Weights of a small mixture-of-experts language model, trained from scratch on English Wikipedia.
Size: 9 layers, width 160, vocabulary 15360, 27.3M parameters.
Training: 457M tokens, 6968 steps.
Below are experts of layer 3 (counted from 0) of a mixture-of-experts language model. Rows are named router (the router's row for the expert), up (a neuron's input weights, with its number) and show model dimensions 0-159. Each number is 50 + 15 x the weight over its row's rms, rounded and kept within 0 to 99.
Before each expert's rows: a language model's description of what the expert responds to. This comes from a sample of Wikipedia text that the model never trained on.

# expert 23
What it handles: Forms of be (was, were, been) before participles like released or held, plus word-internal pieces such as -st- in bookstore.
router:71 46 57 44 67 40 56 52 71 61 47 39 51 27 82 37 61 73 33 45 30 40 21 59 68 75 54 40 77 58 42 51 65 26 50 54 50 52 47 32 35 37 49 52 48 59 39 44 43 59 56 30 38 47 68 32 68 70 40 44 56 66 47 39 37 31 65 26 66 38 37 50 32 49 33 41 27 55 52 48 50 56 53 85 72 41 51 63 41 58 41 21 41 50 60 13 67 46 60 53 72 45 22 54 44 66 61 33 41 38 84 61 54 49 61 15 84 51 67 67 48 66 30 36 67 90 64 61 85 45 27 47 70 52 36 48 68 67 52 51 35 38 42 39 38 63 65 43 50 55 68 64 31 77 57 45 50 45 54 52
up0:45 51 33 53 56 43 36 55 62 57 52 31 77 50 67 45 18 62 56 55 63 31 25 43 41 48 51 54 59 50 47 71 35 64 61 37 62 33 39 44 63 47 62 41 43 76 23 47 48 58 41 62 58 58 58 46 57 60 57 38 57 26 54 61 46 36 44 52 53 40 59 28 36 54 48 70 49 52 51 06 54 78 54 90 51 65 45 57 61 67 63 30 36 60 28 26 68 83 28 32 47 67 27 45 40 51 54 34 71 65 51 67 32 76 44 16 62 39 19 31 55 73 74 57 48 45 46 50 76 61 38 62 73 55 46 31 50 44 61 46 51 39 41 51 50 52 43 63 27 44 21 41 25 80 75 64 86 45 39 57

# expert 41
What it handles: Administrative and geographic nouns (state, County, District, village, River) in place descriptions, plus pipes between cells in election and sports tables.
router:71 53 68 38 58 39 66 51 53 46 51 50 74 39 69 48 69 61 56 57 36 48 37 78 51 64 35 38 50 65 46 55 63 27 43 46 63 35 56 29 53 27 66 69 45 52 53 26 29 48 67 46 51 57 68 65 77 61 43 33 77 48 30 30 50 42 48 59 56 21 37 41 47 53 21 35 32 69 64 36 34 63 25 50 57 58 67 49 54 45 43 47 38 21 51 29 62 56 63 57 54 21 34 76 26 38 76 44 31 35 67 45 60 51 55 56 62 58 66 59 49 58 17 60 47 68 51 68 43 38 46 39 54 42 33 41 80 66 92 17 25 50 47 63 51 62 71 78 39 70 26 70 39 55 63 25 58 26 54 60
up2:56 43 35 61 55 54 69 52 61 38 43 48 50 53 22 44 70 54 41 67 53 40 56 72 44 64 45 71 78 43 58 84 21 57 17 64 38 36 55 33 54 32 68 59 34 72 62 38 57 65 57 41 45 56 32 50 48 33 30 40 40 78 20 73 37 59 32 77 60 37 56 56 22 24 48 22 45 40 66 63 34 35 68 58 67 52 34 53 51 38 48 60 69 75 94 61 47 22 98 40 59 45 69 49 34 53 37 38 42 36 50 39 53 55 48 57 79 48 53 70 59 44 55 50 51 29 15 74 55 54 58 51 52 41 53 39 56 40 83 46 41 48 59 56 38 50 36 50 48 71 42 69 57 43 42 56 62 44 44 27

# expert 56
What it handles: Consonant-cluster pieces inside names and compounds, such as st, sh, sch, ra, wich, as in wind-st-orms, work-sh-ops.
router:60 41 64 56 96 33 45 27 60 62 16 34 59 44 52 47 57 71 44 39 29 58 27 66 68 83 46 50 64 49 44 51 55 36 43 46 58 51 50 42 40 49 65 41 70 66 45 37 48 48 59 34 44 67 72 54 47 78 29 57 63 73 48 43 39 25 61 24 67 32 51 45 35 48 36 28 24 56 59 38 27 80 37 66 42 48 45 59 27 58 58 45 31 37 67 16 63 51 56 56 43 40 35 64 47 48 53 32 41 49 66 71 72 56 60 24 79 77 67 61 33 80 40 32 78 47 56 72 80 31 33 41 66 49 32 44 51 65 69 38 38 59 40 41 57 62 75 60 44 42 69 62 43 76 44 48 52 44 51 55
up0:43 62 54 39 64 37 41 64 79 65 39 47 52 55 29 65 37 56 60 47 32 50 35 38 42 46 66 53 46 61 48 53 62 73 45 60 51 35 58 64 51 46 68 42 64 60 62 39 44 43 57 28 55 80 40 30 70 57 38 44 59 30 59 80 46 40 55 60 41 25 71 70 68 41 60 57 38 55 68 16 38 41 57 34 85 51 41 35 60 34 80 14 53 49 28 45 44 98 42 55 86 52 74 50 35 62 55 47 32 44 33 41 41 40 50 21 38 39 41 34 42 76 54 45 32 67 39 35 41 27 45 57 68 55 58 51 62 42 33 69 65 40 30 41 41 26 46 24 29 52 29 32 53 82 67 31 62 61 47 48

# expert 55
What it handles: Prepositions and verb particles after verbs, such as sold over, set up, search for, carried out, and endings like ing.
router:67 23 68 54 66 36 69 17 57 63 16 31 66 37 42 46 57 69 38 46 43 42 25 50 76 61 56 83 83 55 42 60 59 29 45 39 57 60 49 51 28 39 63 72 68 55 37 38 49 44 59 48 47 53 71 40 72 68 47 39 59 64 28 53 65 35 47 48 73 18 24 41 50 36 44 25 42 62 62 33 56 62 54 55 61 38 46 54 25 78 69 32 50 54 76 31 75 36 52 71 46 13 41 69 43 45 52 52 55 42 63 80 51 68 57 35 52 73 52 64 28 77 53 12 65 42 41 52 51 48 30 55 56 53 48 55 58 69 50 39 35 49 24 64 53 56 56 45 43 79 57 70 53 58 49 44 38 36 54 37
up0:63 38 81 53 54 49 63 54 66 80 34 73 60 40 33 50 39 45 40 33 60 41 24 56 37 52 55 47 87 53 45 55 54 62 57 46 47 04 38 50 76 40 43 31 43 57 54 58 69 18 34 53 33 45 78 44 60 78 44 56 63 28 36 52 58 43 63 42 69 27 57 54 39 51 36 54 30 55 52 26 43 17 44 61 56 27 38 47 36 54 63 12 59 51 64 39 86 60 28 57 66 33 70 32 53 53 60 53 39 54 37 82 63 64 49 18 42 36 57 46 38 67 43 58 30 62 69 34 51 60 39 54 65 40 68 45 41 47 37 60 58 43 39 40 52 37 42 30 60 60 73 56 47 63 09 54 74 40 47 60

# expert 15
What it handles: Geographic and place nouns closing a name or phrase, such as City, County, Square, Valley, area, water, and parts of people's names.
router:50 24 63 31 74 39 74 30 66 53 36 55 84 40 56 45 57 57 47 45 35 42 35 57 66 71 37 54 41 59 35 72 82 29 25 40 51 50 32 35 40 39 65 74 57 51 45 29 17 43 72 51 42 67 64 41 62 59 47 36 52 64 51 45 46 17 44 52 57 32 31 55 29 56 33 39 36 64 71 42 30 68 37 52 47 49 72 60 61 64 53 33 60 39 64 32 66 65 62 61 45 45 52 71 47 42 76 37 21 38 78 68 48 69 68 45 60 45 60 48 44 73 44 25 59 43 55 68 49 33 47 54 53 51 47 51 72 78 89 43 27 51 36 61 56 60 77 67 25 50 48 73 28 51 59 33 63 26 51 43
up0:51 57 39 46 65 48 21 61 83 63 51 56 54 45 50 40 38 61 70 53 56 72 54 46 38 42 52 28 69 49 45 80 53 81 62 30 65 45 42 36 55 44 48 24 36 64 66 24 46 46 40 51 49 51 45 55 58 47 56 50 49 29 22 48 37 48 80 29 52 47 71 48 65 53 46 37 47 40 56 24 44 63 25 45 51 24 52 38 32 87 69 01 57 68 41 28 66 77 28 36 68 46 29 56 42 40 54 45 67 55 55 63 56 58 22 68 78 42 33 34 79 79 54 68 41 80 79 55 52 51 43 66 39 53 56 41 46 34 72 52 60 43 60 41 62 32 39 51 37 51 57 44 49 38 53 88 57 49 44 59

# expert 44
What it handles: Country and place names or their final pieces, such as States, India, Zealand, Carolina, Ch-ina, Panath-ina-ikos.
router:50 38 59 61 71 58 57 37 57 63 23 51 64 56 71 46 48 61 46 37 38 53 34 62 47 64 22 59 51 51 41 56 65 39 37 23 43 46 38 35 12 35 53 62 72 55 33 40 43 57 54 26 31 67 56 37 60 55 38 32 75 42 20 41 51 35 53 51 69 48 49 56 35 35 52 32 39 58 62 47 39 62 50 68 86 46 57 66 34 74 59 56 36 36 61 18 64 71 74 51 41 48 61 65 28 30 51 49 49 42 80 60 57 51 56 36 60 47 73 54 32 60 09 22 66 39 42 74 52 37 51 50 67 34 11 61 75 58 60 24 28 47 45 59 66 51 47 78 74 57 61 58 31 77 53 39 59 26 42 46
up0:58 60 27 38 41 31 35 55 67 56 46 48 63 52 63 50 43 55 39 60 49 47 62 46 46 61 67 58 40 50 21 57 22 89 51 31 54 08 55 11 47 43 44 32 56 67 55 33 39 38 41 61 76 80 55 62 59 29 48 28 45 32 30 67 52 45 83 61 38 43 79 51 76 71 49 73 33 52 48 28 65 43 37 57 38 65 46 51 82 56 73 35 23 44 36 24 54 69 34 72 60 57 63 46 46 40 58 54 77 64 70 62 74 60 68 59 57 62 26 33 63 88 34 62 25 61 53 52 33 33 52 62 40 25 42 30 52 32 50 51 55 43 53 43 59 34 42 47 59 49 43 41 43 56 50 55 50 49 37 65

# expert 49
What it handles: Last digit of a year after 19x or 20x (1913, 1998), and "in" before places, as in based in, set in.
router:70 50 55 42 62 26 65 37 55 75 15 19 72 54 46 44 60 60 60 45 37 24 34 64 57 56 34 62 61 83 36 51 42 43 50 39 50 41 41 44 51 33 51 77 84 67 44 41 42 32 74 17 28 49 63 46 56 74 56 31 66 59 44 49 58 38 42 38 62 51 31 40 43 39 32 58 30 74 63 35 35 61 52 54 58 37 81 58 51 50 69 45 32 35 44 43 81 63 76 50 73 53 23 65 40 55 55 51 59 43 75 62 51 58 64 33 52 60 58 60 42 61 47 26 68 53 56 67 54 29 38 54 58 22 49 78 44 75 56 28 37 23 27 50 71 66 50 57 40 57 60 70 45 70 77 36 55 32 50 37
up0:48 52 48 78 78 32 38 50 55 59 62 73 82 48 48 47 45 62 72 67 61 58 39 68 42 45 52 37 75 49 36 70 48 67 55 37 76 30 53 22 30 46 42 35 81 49 35 31 17 62 34 52 59 45 51 67 67 26 42 38 48 37 45 52 55 60 53 54 43 44 54 51 48 62 56 67 59 34 13 03 46 38 22 41 60 57 62 83 41 49 83 31 38 58 59 40 84 68 38 44 83 49 48 69 52 50 49 51 62 31 56 51 61 78 50 46 45 39 45 29 58 54 54 56 33 54 70 51 56 48 25 55 59 54 55 50 45 50 68 60 46 52 52 52 45 42 48 58 59 56 64 58 09 64 23 51 82 45 23 57

# expert 14
What it handles: Second pieces of words after capitalised fragments (Wh-o, Sch-re-iber, F-ur-ious), plus sentence-opening pronouns like She, You, We.
router:41 29 79 56 75 48 57 29 59 62 22 49 53 55 47 36 54 49 48 31 27 46 27 57 54 72 45 44 49 55 46 70 62 34 13 59 58 41 18 56 25 39 61 55 48 68 54 29 38 62 64 30 12 59 48 32 54 85 23 49 60 55 57 43 50 35 32 43 68 55 49 48 25 52 38 53 53 57 67 50 43 64 45 76 68 45 41 61 49 43 57 24 51 34 45 37 53 38 58 56 46 50 34 72 51 36 42 41 45 43 50 54 58 55 72 48 69 58 85 61 46 57 48 40 53 48 72 76 63 40 37 38 66 50 24 59 47 84 72 17 31 40 40 73 71 69 73 63 37 76 46 79 31 77 50 40 48 40 59 37
up0:40 64 44 59 54 45 38 48 59 41 18 52 77 31 43 45 32 46 62 52 69 58 42 34 38 55 60 34 47 73 50 38 37 71 45 50 79 35 50 06 73 70 50 34 55 59 41 65 38 22 45 32 74 54 72 58 52 56 67 46 50 38 17 86 49 17 53 54 46 41 71 60 68 71 45 63 43 32 37 33 65 41 48 59 49 57 48 34 83 59 75 36 31 51 41 29 45 68 41 65 77 55 18 51 54 52 29 48 60 60 53 58 75 43 39 12 32 40 38 46 65 41 60 55 47 47 81 37 60 72 51 61 46 27 58 42 52 30 55 53 67 36 62 46 58 40 33 40 67 56 51 42 61 49 56 53 69 51 42 86

# expert 36
What it handles: The word the, mostly after a preposition or verb, as in of the, to the, helped the.
router:63 33 82 55 71 56 46 46 58 60 45 43 55 42 67 49 71 74 59 45 32 39 39 68 48 81 37 52 59 58 48 61 70 17 44 55 65 45 29 26 26 40 64 70 80 43 61 30 36 16 66 17 40 63 61 35 45 62 43 44 66 47 42 45 51 49 36 46 46 44 49 36 34 50 43 37 47 55 71 47 26 51 34 56 62 41 58 57 47 44 51 43 31 33 61 32 53 46 88 53 59 34 26 67 40 38 60 37 27 28 57 63 74 68 71 31 50 54 55 61 31 57 28 35 61 53 60 54 65 34 40 37 86 17 46 43 83 69 65 45 48 40 44 67 57 67 69 62 41 74 65 69 35 52 67 28 45 38 69 40
up0:15 71 48 49 61 46 43 56 65 85 51 57 56 60 67 45 62 64 75 42 51 46 50 55 47 08 51 38 53 43 54 54 46 84 54 43 73 43 44 29 51 85 50 61 83 63 44 63 52 47 41 25 66 43 72 71 52 30 54 29 47 31 43 46 43 49 52 54 39 38 71 04 43 59 51 62 44 49 43 16 22 50 41 44 37 37 59 47 73 45 54 37 17 60 23 47 69 60 58 44 68 70 14 50 58 54 76 30 67 61 44 46 60 57 30 63 44 30 36 54 65 59 70 73 49 56 36 52 55 47 32 60 45 58 62 58 35 49 55 59 53 22 45 54 70 34 31 55 49 58 79 64 23 47 64 44 60 45 43 57

# expert 3
What it handles: Short subword pieces inside proper names and foreign words, often after a capital initial, such as Z-en-eca, S-en-ate, McA-le-ster.
router:56 39 60 52 78 38 43 42 69 57 23 20 62 28 52 32 60 63 66 26 27 51 26 62 64 80 35 59 43 51 45 53 46 37 55 52 55 52 37 65 50 16 53 45 45 49 66 31 49 45 74 51 38 52 56 32 61 73 34 30 62 79 53 19 24 35 34 25 53 34 36 33 42 57 48 48 50 53 77 34 63 60 36 68 55 47 52 56 41 59 67 38 39 42 67 25 85 38 65 51 56 45 48 60 35 51 66 49 39 39 51 64 66 50 93 18 74 51 65 73 52 47 40 52 69 61 68 70 74 57 42 52 83 38 32 47 62 73 59 48 33 46 45 55 73 57 61 55 43 63 57 67 44 80 54 25 36 40 50 55
up0:51 57 40 42 67 43 23 69 62 50 49 49 46 47 41 27 76 32 45 48 30 54 40 50 25 42 66 48 45 52 54 62 78 60 46 36 62 44 50 38 31 30 68 43 31 63 56 36 25 28 41 40 61 77 60 53 78 62 43 60 61 58 43 67 32 38 80 42 39 38 49 52 55 61 48 74 44 47 74 06 46 56 28 48 89 35 38 25 39 45 45 32 47 66 35 54 88 71 40 45 61 47 17 50 47 50 29 56 29 45 47 70 57 69 38 57 48 48 28 40 83 51 68 30 54 38 60 61 66 76 20 59 42 68 41 70 59 52 33 49 52 38 58 65 38 58 35 47 69 49 29 45 60 69 70 31 64 59 53 60

# expert 50
What it handles: Final digits of years and figures after 19x/20x prefixes (192-8, 201-2), plus endings of Arabic names like Mawd-ud.
router:47 52 48 39 54 35 56 32 64 67 29 45 86 36 59 55 64 61 55 63 40 53 19 62 76 52 32 49 44 92 35 67 38 42 34 41 78 45 43 49 46 45 48 68 84 51 45 31 35 37 69 34 49 52 67 48 62 72 50 44 88 63 31 25 50 19 57 48 48 22 51 52 34 58 40 52 15 44 38 34 38 70 35 66 49 32 61 52 58 47 74 41 29 19 49 35 57 69 82 56 67 51 34 61 35 19 69 47 50 48 62 61 53 57 64 29 43 52 59 59 42 83 53 36 73 44 57 54 56 50 35 45 53 40 29 62 51 67 57 20 30 46 28 64 70 63 52 59 53 60 56 71 40 59 56 54 55 31 49 47
up0:49 63 32 54 55 45 28 53 86 55 36 56 61 13 49 65 50 29 48 58 44 47 62 50 31 35 62 33 60 53 37 37 53 75 33 38 66 57 50 35 57 56 57 41 73 48 23 44 26 43 61 44 65 55 68 50 58 55 50 72 53 22 30 73 53 27 66 63 46 32 58 48 58 60 63 59 39 36 48 29 33 35 30 59 76 47 63 42 37 64 31 14 32 85 29 40 48 80 36 53 86 50 39 65 59 13 81 30 64 51 48 54 60 58 58 38 57 19 37 34 50 66 48 80 35 68 83 61 58 59 32 52 57 56 54 55 30 35 36 76 44 31 52 60 54 43 33 42 60 59 43 60 38 56 58 51 61 54 59 51

# expert 17
What it handles: Place and nationality words and sport names in team or league names (York, Chicago, Canadian, Baseball), plus year pieces like 199.
router:58 26 56 37 82 51 62 47 54 45 28 28 49 40 60 62 72 81 65 43 30 41 40 55 77 74 40 75 61 74 42 67 76 28 39 57 52 52 35 50 36 33 46 50 58 43 50 41 41 45 68 37 50 65 62 48 35 75 42 34 64 77 46 52 61 46 49 48 63 23 23 42 56 29 40 25 28 58 62 53 35 83 21 71 59 57 67 53 41 40 62 41 41 46 72 35 55 42 76 60 64 42 54 48 40 42 69 35 21 33 65 72 64 52 53 40 59 41 67 75 35 63 26 32 77 63 49 60 67 38 55 35 71 39 43 51 64 70 72 32 36 27 49 50 71 76 53 69 38 63 54 55 35 55 57 34 32 32 66 55
up0:86 57 40 45 64 38 52 49 58 64 31 33 77 43 41 67 59 39 78 50 68 53 41 40 42 42 54 42 54 54 32 69 39 76 48 62 50 52 53 49 69 67 52 57 60 39 66 19 50 49 37 22 65 55 54 62 49 52 30 38 83 35 40 68 65 43 58 39 41 31 75 66 58 75 47 44 23 36 52 06 65 54 38 37 41 52 48 49 83 66 83 24 64 61 53 31 46 78 20 41 56 53 36 44 67 25 63 50 57 53 38 59 86 29 33 54 81 25 32 17 57 50 52 68 55 62 51 28 43 46 46 65 51 40 58 41 66 44 36 32 60 42 58 55 63 57 29 27 50 39 43 51 43 67 62 49 47 47 61 66

# expert 61
What it handles: Row labels in chart and infobox tables, such as UK, US, Netherlands, Total, Density, Clade, plus adjectives like high and an.
router:62 23 68 37 57 44 42 30 55 48 41 51 77 37 69 37 55 72 45 47 54 43 23 71 49 67 57 69 69 85 57 63 67 46 29 39 74 51 48 46 36 58 63 67 85 77 35 36 52 28 58 28 25 60 57 41 60 68 38 34 65 72 33 37 52 49 60 53 55 43 35 47 46 44 47 35 32 51 69 22 44 55 13 48 57 47 73 56 32 55 64 58 40 49 69 40 77 64 63 29 47 35 43 60 22 51 55 41 47 14 63 54 58 64 51 30 68 66 47 57 37 49 33 26 82 46 47 55 48 40 37 48 50 44 36 48 53 76 79 41 33 51 44 91 43 68 59 48 44 65 73 70 38 60 59 32 42 40 63 54
up0:33 41 54 38 49 40 47 49 59 50 35 70 75 35 40 33 54 66 52 73 54 64 37 46 51 62 51 61 57 40 49 68 66 51 54 53 71 30 41 43 49 46 50 43 55 81 11 52 29 40 08 51 58 46 57 53 59 46 38 33 41 54 00 66 57 37 69 60 44 53 64 68 37 52 57 65 28 65 46 30 50 39 47 12 63 54 36 33 50 45 86 53 31 61 15 54 58 61 44 35 80 47 69 61 71 66 72 23 50 62 45 63 41 61 41 39 64 48 38 37 68 78 68 53 45 50 60 61 33 37 55 70 52 56 72 22 53 59 35 52 55 72 54 42 42 78 51 46 50 60 69 39 25 51 63 50 44 44 28 59

# expert 0
What it handles: Closing pieces of names and words (Kri-ens, Zag-reb, thunderst-orm) and two-digit numbers in dates or tables, e.g. 58, 66, 05.
router:64 29 66 49 54 44 73 37 69 56 32 42 55 54 69 57 49 66 57 51 17 53 24 61 60 78 50 70 54 47 43 43 45 48 20 49 62 46 45 29 46 54 72 58 80 58 39 48 52 57 79 29 30 56 58 36 64 51 34 25 66 49 40 48 44 44 33 61 83 22 50 46 37 37 48 40 43 51 50 55 54 68 53 44 61 20 60 58 66 58 62 32 28 27 60 21 65 64 66 52 46 64 58 43 29 40 68 34 38 40 70 71 62 64 79 16 57 61 74 45 49 75 47 36 54 48 44 60 61 40 42 57 58 34 36 62 73 91 54 28 21 45 20 56 62 48 61 63 61 63 32 65 40 64 73 34 57 33 38 51
up0:56 48 57 82 77 24 51 44 55 47 36 54 50 33 65 37 51 43 72 62 58 51 59 61 63 44 54 60 50 44 45 39 32 76 71 53 67 22 66 27 65 52 67 17 54 63 52 47 46 45 58 46 66 58 41 59 53 32 46 17 20 60 44 82 26 55 54 57 57 17 75 71 56 60 55 78 54 42 47 41 48 53 55 52 46 46 47 68 49 47 51 53 34 50 17 44 57 91 44 32 43 49 41 71 08 28 45 61 69 33 58 71 54 50 56 14 54 53 26 81 32 51 54 68 57 59 50 28 55 48 39 45 47 18 37 66 66 55 60 61 61 47 46 42 65 33 32 53 73 61 39 55 31 51 63 51 55 42 29 75

# expert 6
What it handles: Middle or closing pieces of foreign names and words, often after M or m, such as Mas-er-ati, Og-il-vey, Eredivis-ie.
router:65 61 70 40 82 47 54 43 70 58 34 51 65 53 61 31 71 74 59 61 36 27 29 67 60 57 27 59 41 48 46 47 48 47 30 36 60 33 47 35 46 25 41 53 53 51 33 12 42 47 74 32 27 75 73 20 70 77 46 30 57 39 53 37 41 39 37 42 65 31 35 60 54 55 32 54 38 84 68 43 36 47 33 39 59 41 49 57 39 53 78 31 32 43 43 20 72 66 53 56 62 43 66 61 33 39 39 41 39 37 59 71 72 71 80 25 57 57 62 42 51 60 35 39 64 54 50 52 64 47 35 64 79 46 65 49 48 65 70 52 30 30 32 41 57 54 67 39 54 60 50 68 40 74 58 47 49 30 80 35
up0:65 52 55 52 88 00 58 35 93 69 43 64 43 38 46 68 33 51 40 49 50 35 42 52 42 47 68 35 44 38 58 48 33 59 44 23 60 31 69 35 57 27 56 48 65 56 54 50 58 24 57 44 65 38 64 53 67 54 61 69 57 39 44 67 45 56 67 53 40 55 51 59 77 61 51 68 30 53 54 11 52 49 53 34 48 01 46 45 71 62 67 30 48 17 24 56 66 85 45 55 52 63 59 43 35 55 45 55 61 27 53 49 60 42 55 31 71 31 42 65 63 47 60 59 26 59 62 53 64 53 29 50 55 58 53 66 53 39 36 74 51 34 41 47 73 22 34 34 44 50 65 37 37 76 63 31 53 43 45 51

# expert 40
What it handles: Short pieces at the start or inside rare or foreign words, after a prefix or quote, e.g. evacuating, Reeves, mbar, Greek letters.
router:52 46 78 48 74 46 46 48 46 43 39 30 41 27 62 46 52 56 46 19 31 24 45 56 66 67 46 47 60 64 40 54 59 42 38 46 44 34 37 48 40 38 71 59 51 53 61 49 32 45 55 36 24 53 69 43 41 66 22 53 66 59 34 30 49 44 34 39 70 41 60 40 44 45 14 50 41 53 62 27 47 59 35 77 46 44 49 66 48 26 66 37 40 47 47 19 56 39 52 53 54 39 22 49 28 31 61 17 37 49 51 78 80 59 74 48 73 54 62 62 45 64 36 50 52 92 76 52 69 44 31 51 57 51 24 57 62 83 60 21 38 46 21 61 73 84 68 47 46 70 44 78 35 61 47 50 31 48 56 50
up0:60 56 44 39 65 24 26 57 77 55 48 61 63 48 57 37 37 42 60 46 45 56 41 42 31 52 63 47 60 67 62 35 54 74 42 19 31 43 51 28 51 22 52 49 59 26 49 58 55 23 44 49 71 55 37 63 80 46 47 58 30 30 34 75 70 43 56 49 47 24 62 50 69 55 66 61 55 43 48 08 65 37 40 46 63 43 66 59 41 48 63 37 06 67 56 20 71 71 29 80 48 33 44 32 67 34 57 69 48 41 49 42 78 17 39 44 71 35 37 30 71 79 67 64 39 70 43 50 59 58 27 52 68 52 47 50 43 55 69 50 62 46 51 57 30 34 30 32 56 46 26 53 55 71 51 53 71 51 53 64

# expert 48
What it handles: Prepositions after verbs in athlete and career biographies, especially plays for, scored for, died in, plus table header rows.
router:60 33 59 42 59 25 67 59 68 51 36 31 57 43 61 52 40 45 61 52 39 32 25 70 38 64 33 64 78 55 45 62 39 31 60 34 54 34 46 32 54 24 68 41 60 73 40 56 49 25 69 25 27 52 73 31 52 58 39 30 61 78 43 54 43 45 43 52 82 36 39 54 42 60 29 57 46 74 56 37 24 76 51 54 54 59 53 57 37 69 51 21 46 24 78 49 67 59 66 71 59 26 27 49 48 47 51 42 53 22 43 67 65 59 67 36 76 61 57 45 38 48 45 32 58 57 66 68 77 27 24 58 66 36 45 51 55 65 61 36 32 35 32 56 66 60 44 55 28 76 81 50 22 60 62 51 49 35 38 31
up7:76 77 48 44 49 22 58 64 42 49 58 30 40 52 36 56 57 52 33 54 63 66 65 57 35 53 01 53 51 55 40 72 39 57 47 55 76 70 52 41 66 45 57 44 30 49 63 30 54 31 30 68 37 45 33 54 58 50 34 38 42 59 55 38 45 64 14 41 84 34 49 39 32 80 53 75 56 70 37 52 42 59 65 45 46 54 40 48 51 46 34 65 77 26 35 62 48 32 46 29 40 57 74 61 30 68 34 43 63 55 31 50 65 53 43 69 30 40 58 73 52 47 56 64 30 52 51 65 12 44 35 48 57 98 42 39 45 37 82 51 43 41 35 58 52 40 38 65 82 84 56 57 48 30 54 42 52 54 43 59

# expert 21
What it handles: Abstract nouns in set phrases after in or the, such as in order to, in preparation for, in addition, way, death, time.
router:38 50 59 46 56 47 61 27 55 54 42 33 57 52 77 51 62 60 61 39 44 20 38 61 57 53 42 55 53 89 28 43 59 40 44 30 68 35 59 35 46 53 59 93 48 55 48 31 30 24 77 52 54 59 49 46 37 48 43 37 52 45 40 38 29 33 56 44 51 41 43 31 47 48 18 34 45 72 55 49 21 76 37 66 36 41 87 68 49 46 60 44 43 54 62 22 70 80 68 45 62 54 47 79 31 42 36 31 48 29 68 71 64 72 72 44 58 47 56 42 23 75 42 51 66 65 64 66 51 47 33 56 42 44 40 40 53 72 60 22 32 43 15 53 60 81 50 66 32 62 56 71 45 56 70 47 56 37 66 58
up0:55 55 49 50 60 58 54 57 52 71 35 45 44 47 51 54 65 52 67 44 64 64 43 35 19 31 47 80 62 50 49 81 78 50 42 51 64 48 41 44 59 45 69 57 41 52 49 34 67 56 40 42 42 46 80 54 52 45 66 40 45 45 54 68 53 41 40 15 61 40 61 59 74 81 66 70 18 51 61 40 38 45 29 61 99 35 13 34 28 73 72 48 37 67 26 41 84 57 68 27 77 30 37 37 34 24 69 42 39 44 53 40 53 41 51 66 45 29 39 28 58 76 62 45 46 64 70 38 37 61 63 74 44 49 52 23 61 48 47 52 61 39 34 31 35 43 32 65 77 57 50 64 37 48 59 46 43 52 55 50

# expert 24
What it handles: First token of a name or entry right after a table pipe or country code in sports tables, such as Just-o, Vlad-as, Nov-ica, Win.
router:67 21 60 45 58 41 60 37 55 43 41 34 60 28 56 32 63 49 48 31 32 37 36 64 58 70 46 51 55 64 44 61 68 32 33 59 51 41 31 37 38 24 46 66 50 49 55 47 63 29 82 48 35 55 68 35 61 64 40 21 85 69 53 28 58 49 49 49 69 38 31 56 34 47 17 42 25 53 65 46 45 58 43 47 71 45 71 54 47 54 42 32 51 29 71 30 64 59 73 50 65 27 49 57 39 39 63 39 29 17 55 68 81 61 72 37 77 61 79 54 17 33 26 51 56 66 63 59 57 43 49 53 84 45 42 51 63 75 59 52 22 39 55 75 50 64 54 40 54 75 58 69 53 65 59 28 52 34 49 44
up0:52 62 50 70 44 34 24 65 90 61 34 62 78 43 50 51 44 50 73 51 76 36 27 38 49 57 52 61 51 49 35 60 42 60 58 47 65 39 58 30 43 36 67 48 36 62 59 48 28 55 50 41 45 55 71 38 50 42 73 64 39 52 51 75 30 56 56 35 59 29 63 62 75 68 69 48 37 34 41 18 47 46 33 30 69 36 62 61 64 50 42 11 37 60 44 40 87 74 46 50 68 39 44 50 53 60 53 36 55 41 32 58 61 24 47 48 49 20 25 43 48 54 72 52 20 73 78 50 43 80 17 49 60 59 27 54 66 33 52 63 51 49 65 51 43 48 27 61 41 89 42 52 40 39 52 46 82 44 57 64

# expert 63
What it handles: The preposition with, usually after a verb or noun (people with, brought with, affair with), plus without, having, any, no.
router:46 37 83 42 62 37 62 37 56 85 47 41 58 34 68 50 61 82 68 39 32 30 25 55 49 61 37 80 67 61 35 75 80 40 53 41 57 50 33 46 33 08 66 45 48 59 39 51 44 26 59 40 34 60 75 24 55 63 30 42 56 39 40 24 42 42 57 52 76 40 39 17 46 55 56 52 18 53 63 36 45 64 44 58 61 36 52 40 37 67 70 25 40 13 69 45 79 50 71 48 70 35 21 62 43 46 50 46 45 34 56 60 46 60 60 39 47 75 65 58 34 57 54 48 65 45 52 57 66 51 40 47 52 19 31 70 47 67 60 45 40 45 21 53 68 58 55 72 36 60 58 66 44 47 55 45 57 29 52 44
up0:66 47 57 51 61 52 60 43 65 60 36 66 57 26 60 35 50 23 48 42 55 50 44 42 26 48 72 67 63 33 55 53 57 65 49 51 56 29 38 40 40 46 64 47 72 65 14 47 43 37 45 52 76 73 62 56 63 49 55 28 70 45 56 71 37 25 42 65 43 35 38 84 57 52 52 66 12 75 56 28 20 39 46 63 60 29 36 43 65 65 95 08 56 62 45 44 66 77 37 51 49 40 46 14 35 40 39 51 60 97 46 64 33 49 29 48 45 57 36 50 54 66 61 58 59 46 42 31 54 59 39 52 63 51 67 47 53 55 56 56 50 22 31 39 58 49 39 33 68 49 37 46 36 60 51 56 79 27 43 53

# expert 42
What it handles: Short inner syllables after a capital or short prefix, such as gu-id-eline, am-id, T-ues-day, plus number words like two, three.
router:63 41 88 70 52 43 65 42 51 66 32 46 74 54 59 49 55 53 56 53 24 38 37 48 40 87 48 60 52 70 51 55 49 55 16 68 89 42 32 40 50 34 41 55 50 57 48 42 49 47 79 48 36 47 62 39 53 65 43 40 50 45 26 32 49 44 48 51 63 53 27 16 41 51 43 53 23 65 61 38 39 54 65 63 76 39 60 50 58 40 65 30 41 22 57 25 64 47 74 28 61 41 51 54 24 45 39 53 35 47 62 75 58 56 51 28 52 86 75 65 35 62 44 55 52 43 34 61 60 30 53 59 66 31 51 43 75 72 62 21 25 40 28 65 86 67 65 55 48 65 54 61 36 65 65 53 47 21 46 48
up0:38 47 48 60 46 30 40 32 76 82 51 56 63 56 54 61 50 34 56 29 47 56 60 35 42 48 30 59 51 80 24 76 41 73 50 31 81 48 47 33 61 51 66 41 52 74 38 55 41 28 46 48 47 45 35 73 52 50 42 52 25 41 62 62 21 47 43 75 62 27 73 63 40 54 63 52 48 61 58 30 51 45 32 45 62 54 61 39 68 53 79 34 53 50 34 48 64 99 29 43 63 24 44 55 56 51 47 42 51 72 30 57 37 45 50 18 50 14 42 30 58 37 69 65 50 32 52 63 57 68 44 68 51 26 66 73 62 39 40 46 51 49 57 48 49 22 28 53 62 60 53 58 67 38 34 42 60 64 55 72